Below are experts of layer 6 (counted from 0) of a mixture-of-experts language model. Rows are named router (the router's row for the expert) and show model dimensions 160-319. Each number is 50 + 15 x the weight over its row's rms, rounded and kept within 0 to 99.
Before each expert's rows: "gets" lists some tokens that make up at least twice as much of what it gets as of all text; "comes before" lists some tokens at least twice as common just after its tokens as in all text. This comes from a sample of Wikipedia text that the model never trained on. Tokens count by the router's weight.

# expert 14
gets: " 1", " 2", " 3", " ", " 0", " 4"
comes before: " |", ".", "–", ",", "th", ";"
router:29 63 54 46 35 13 52 52 53 55 49 36 04 52 22 70 56 70 56 47 37 48 60 74 34 54 59 74 43 33 51 33 28 68 62 20 47 62 75 32 64 46 72 83 59 79 61 57 37 91 35 48 40 45 42 27 70 49 68 56 36 74 40 49 40 45 41 50 47 46 68 57 46 69 48 44 49 50 55 51 50 53 38 52 39 64 56 64 62 69 42 55 58 69 36 63 40 51 56 51 47 35 58 31 44 47 38 77 24 18 36 78 61 51 70 67 43 62 67 39 39 51 67 76 43 51 67 55 38 47 60 31 54 11 61 46 26 37 61 72 40 41 30 33 78 35 52 36 74 52 35 38 31 20 73 52 82 53 53 50

# expert 16
gets: "\n", ".", " (", " \"", "\n ", "′"
comes before: "-", "\n", "|", "==", "The", "==="
router:38 56 42 36 34 48 48 66 64 72 48 24 36 50 42 35 36 52 36 38 37 30 47 74 45 53 45 50 58 62 62 47 13 57 55 71 15 59 62 38 25 55 81 77 47 60 70 51 68 69 47 55 46 44 73 54 71 77 38 83 07 44 38 55 50 57 24 51 47 54 56 67 54 52 53 40 50 50 67 43 52 56 61 20 43 37 53 37 44 41 25 38 46 54 39 86 18 48 43 69 31 52 59 46 43 57 18 54 45 55 37 48 70 51 43 36 22 47 33 48 36 56 42 58 43 13 62 61 72 35 44 13 47 48 56 52 54 48 71 54 43 40 11 57 70 42 46 46 67 17 36 30 45 29 52 71 68 30 42 63

# expert 10
gets: ")", "==", "%", "°", " ==", "us"
comes before: "\n", ":", " (", ")", " of", "°"
router:39 54 46 48 31 43 59 71 39 73 36 27 27 54 40 33 41 66 37 66 50 53 55 60 42 49 68 61 38 21 54 45 06 62 32 58 39 54 40 57 55 25 79 61 37 56 55 51 59 56 25 52 47 47 70 58 46 63 55 56 09 52 49 39 58 68 56 36 31 59 28 63 16 57 46 21 41 59 55 67 76 38 37 39 69 66 59 41 56 76 47 18 61 71 36 56 45 41 33 74 36 56 51 25 59 62 48 65 51 38 49 74 39 51 51 59 47 63 52 46 55 47 28 71 41 45 75 78 46 39 42 55 43 30 36 46 37 44 37 76 43 30 28 35 50 44 53 67 45 35 53 48 78 40 60 70 66 41 39 40

# expert 27
gets: " |", " the", " a", " The", " an", "The"
comes before: " ", "\n", " 0", " 1", " 2", " 3"
router:49 59 44 26 27 45 78 46 66 42 19 51 49 49 58 44 28 48 67 47 41 41 81 57 50 42 58 68 53 52 38 49 33 47 45 54 42 47 37 21 40 60 79 76 42 44 49 75 45 53 57 53 32 41 35 57 54 50 37 71 41 54 60 77 65 72 36 51 36 29 50 45 58 67 59 25 25 47 91 69 63 59 68 46 59 86 46 48 49 77 83 56 55 54 29 49 38 49 53 51 40 35 62 61 58 52 45 52 36 64 57 64 15 47 69 57 67 22 45 51 30 42 41 57 45 28 50 81 56 25 59 24 13 41 52 33 51 41 45 39 39 42 51 76 86 54 46 46 56 51 47 53 59 35 82 66 65 18 66 55

# expert 24
gets: ")", "\"", " also", " \"", "%", " —"
comes before: " |", " (", " State", "'s", "N", "W"
router:27 74 40 39 43 48 50 75 38 65 30 09 41 62 48 60 28 68 33 23 34 29 58 53 42 64 46 52 47 54 47 29 34 59 12 46 23 44 42 50 53 49 51 66 67 39 58 60 49 79 34 43 49 61 69 63 53 46 60 45 46 38 41 39 48 62 51 42 25 36 43 73 60 63 46 27 46 62 50 81 60 45 35 50 41 67 26 45 36 76 55 47 52 53 39 27 42 68 37 68 34 50 67 26 36 65 54 55 46 56 37 65 63 56 40 53 26 43 57 38 25 15 46 61 50 39 61 77 36 53 39 29 07 49 15 26 65 50 78 53 56 72 31 52 42 29 44 41 49 58 33 48 56 52 59 56 78 39 27 55

# expert 15
gets: " was", " is", " be", " were", "ed", "ing"
comes before: " to", " the", " a", " in", " by", " with"
router:16 55 49 37 49 55 30 47 65 54 52 36 34 37 22 73 40 57 39 48 21 52 58 64 35 28 83 80 56 67 61 20 02 58 36 55 43 38 70 29 55 21 75 63 39 83 42 58 53 65 30 49 41 66 43 47 52 40 43 48 36 67 37 58 66 44 56 48 41 42 58 59 45 47 72 31 55 20 61 61 71 33 60 48 59 34 68 59 65 43 32 57 51 65 33 63 50 31 23 60 39 47 73 58 71 44 25 92 46 51 80 71 50 19 41 63 46 43 40 28 44 39 37 74 53 27 55 82 75 38 58 53 48 40 43 70 31 41 68 61 51 48 39 46 68 35 24 52 52 36 71 69 72 39 47 55 76 54 72 52

# expert 39
gets: ",", " to", " and", " in", " as", " with"
comes before: " the", " a", " and", " which", " but", " be"
router:15 64 26 43 41 36 52 54 29 60 39 48 44 31 41 81 44 56 15 52 59 41 45 63 47 43 55 60 50 28 36 51 38 49 42 45 49 44 70 11 46 64 81 82 46 42 46 44 27 58 50 42 12 61 32 34 62 33 39 74 57 39 51 18 39 51 57 32 31 60 70 63 47 42 29 52 51 53 66 73 64 45 60 45 42 56 43 61 42 60 54 50 58 44 53 46 61 29 29 73 54 62 50 40 54 38 46 77 53 25 24 70 40 41 62 45 48 39 25 30 34 50 33 57 42 41 73 98 45 47 26 41 41 43 39 54 52 52 56 97 37 41 40 29 86 35 13 46 51 47 66 67 63 57 46 53 54 65 66 63

# expert 33
gets: ".", "==", ").", " =", " ==", "==="
comes before: "\n", " The", " He", " In", " It", " This"
router:46 52 81 55 28 31 76 39 29 73 52 37 47 33 63 52 58 61 76 56 24 79 73 69 55 26 62 59 37 41 70 51 55 60 73 43 29 25 42 20 25 31 77 66 39 61 52 43 35 60 49 44 52 53 71 25 34 53 72 19 47 31 66 36 54 48 42 50 37 46 55 85 51 53 55 40 62 18 66 76 64 56 66 48 43 73 60 56 39 43 53 53 40 63 34 74 43 30 41 68 40 60 60 42 65 66 61 50 41 41 66 64 51 51 51 59 53 62 70 49 57 47 42 58 60 32 70 68 56 55 41 58 32 22 24 55 48 69 71 63 60 62 35 64 63 32 47 62 65 46 58 54 75 54 72 41 52 36 33 83

# expert 8
gets: " of", " in", " for", " by", " to", " on"
comes before: " the", " a", " his", " he", " this", " their"
router:69 67 78 38 22 37 44 69 47 71 74 42 39 38 35 37 32 75 39 42 38 47 77 62 67 62 72 46 64 51 50 36 39 50 56 50 21 51 47 52 42 69 80 76 39 36 64 71 40 43 52 27 71 26 38 51 62 53 57 61 32 33 57 47 55 70 43 30 19 35 41 71 30 59 86 08 61 64 46 53 46 79 54 26 51 71 55 83 59 59 36 28 53 88 43 75 49 52 44 70 47 76 50 43 42 55 60 65 42 28 48 58 32 59 49 30 47 26 62 52 45 50 53 51 36 37 72 40 74 41 47 14 48 23 41 38 34 41 37 77 48 73 23 40 48 43 62 36 45 30 64 71 53 51 59 64 74 49 48 73

# expert 20
gets: " |", ":", ";", " to", "==", ");"
comes before: "\n", " ", " 0", " 1", " 2", " 3"
router:43 71 45 46 24 18 57 34 56 64 26 44 55 60 43 50 22 65 70 28 51 58 56 50 21 66 51 80 30 35 59 47 42 54 42 53 65 42 47 40 20 60 77 67 48 39 65 70 56 69 59 55 35 54 37 71 47 38 24 56 13 61 67 57 71 69 48 27 27 53 53 73 36 57 66 20 29 56 74 45 49 37 50 40 39 74 60 71 67 74 68 47 58 72 39 32 29 63 56 56 34 56 49 71 54 56 74 48 43 44 58 67 26 35 47 44 73 32 37 69 11 52 29 51 43 29 70 74 43 43 26 52 10 35 54 46 66 47 39 47 36 41 64 53 65 24 52 47 43 45 59 65 73 52 48 72 75 46 63 63

# expert 0
gets: "\n", " ", ".", "\n ", " also", "ro"
comes before: "-", "|", "\n", "==", "The", "==="
router:30 60 44 40 40 31 37 73 63 72 35 23 29 55 36 45 28 63 55 38 35 23 43 82 39 66 55 57 66 54 52 39 22 68 67 63 36 34 62 55 28 59 85 65 60 64 65 54 59 59 21 49 47 48 70 49 69 69 46 66 17 50 38 45 46 55 25 52 43 55 50 67 61 42 39 22 43 45 57 55 50 51 38 09 33 36 63 38 71 45 39 47 68 59 46 67 19 44 44 60 27 58 32 53 64 47 25 48 49 62 55 62 55 62 54 40 37 53 45 48 37 54 42 60 45 19 72 58 79 28 55 27 48 40 44 65 59 51 84 48 53 33 44 54 64 46 30 24 50 35 64 37 54 34 50 68 79 32 51 64

# expert 18
gets: ".", ")", "\"", " ", ",", ";"
comes before: "\n", " |", " The", " In", " (", " He"
router:37 67 59 26 44 32 64 54 33 56 35 32 64 48 50 40 30 49 23 32 42 50 64 46 75 49 48 53 68 44 38 32 34 67 48 43 36 61 40 21 38 52 76 75 69 33 30 47 38 65 39 62 40 37 59 44 30 42 67 71 27 74 41 31 75 80 60 21 16 54 58 86 56 65 67 24 45 41 52 57 70 66 49 28 44 71 67 70 44 56 63 44 50 56 36 44 46 42 55 76 50 58 51 48 48 66 51 73 44 22 50 74 66 40 41 32 41 67 45 29 43 58 38 58 43 44 67 71 39 50 36 42 59 55 50 27 26 45 83 69 21 50 41 39 62 33 43 58 45 19 33 33 60 56 66 55 59 56 39 54

# expert 19
gets: " 0", " 1", " 3", " 2", " 4", " 6"
comes before: " |", "–", ".", ",", ")", "%"
router:19 63 65 41 48 16 69 57 57 50 51 43 27 42 27 51 30 65 53 32 34 61 40 47 33 57 48 71 42 22 71 53 22 50 66 43 29 61 53 17 38 50 79 91 62 63 57 46 51 50 53 48 37 67 47 39 65 54 63 47 27 63 46 47 34 52 41 54 40 29 62 74 48 53 47 08 49 63 65 49 65 41 36 67 61 74 69 60 67 58 52 36 56 73 45 38 54 35 41 74 49 60 50 19 53 53 39 44 34 25 50 80 53 43 57 77 51 57 36 58 33 63 54 86 69 42 55 57 44 52 44 47 47 24 45 51 39 72 54 69 44 48 37 37 83 40 57 65 57 20 46 44 49 33 57 48 90 48 43 58

# expert 29
gets: "|", " ", ":", " is", " No", " 1"
comes before: " |", ":", "==", " ", " ==", "==="
router:29 90 71 34 41 29 42 67 71 40 32 19 38 59 46 35 21 83 70 41 43 23 47 70 55 39 29 79 64 49 64 53 56 56 53 54 55 15 61 31 29 47 68 73 51 68 52 69 32 48 42 46 43 44 57 47 49 62 79 33 21 49 45 29 41 40 30 39 38 47 43 78 38 70 52 26 46 55 56 68 43 29 66 58 64 80 46 93 64 43 61 32 51 54 55 59 38 53 31 60 28 45 62 36 51 50 34 49 60 42 46 61 39 31 56 59 27 39 64 42 32 54 63 66 37 52 82 63 45 50 41 49 40 33 55 60 48 33 71 63 44 47 37 39 43 43 49 25 68 46 62 70 39 42 68 55 77 63 45 42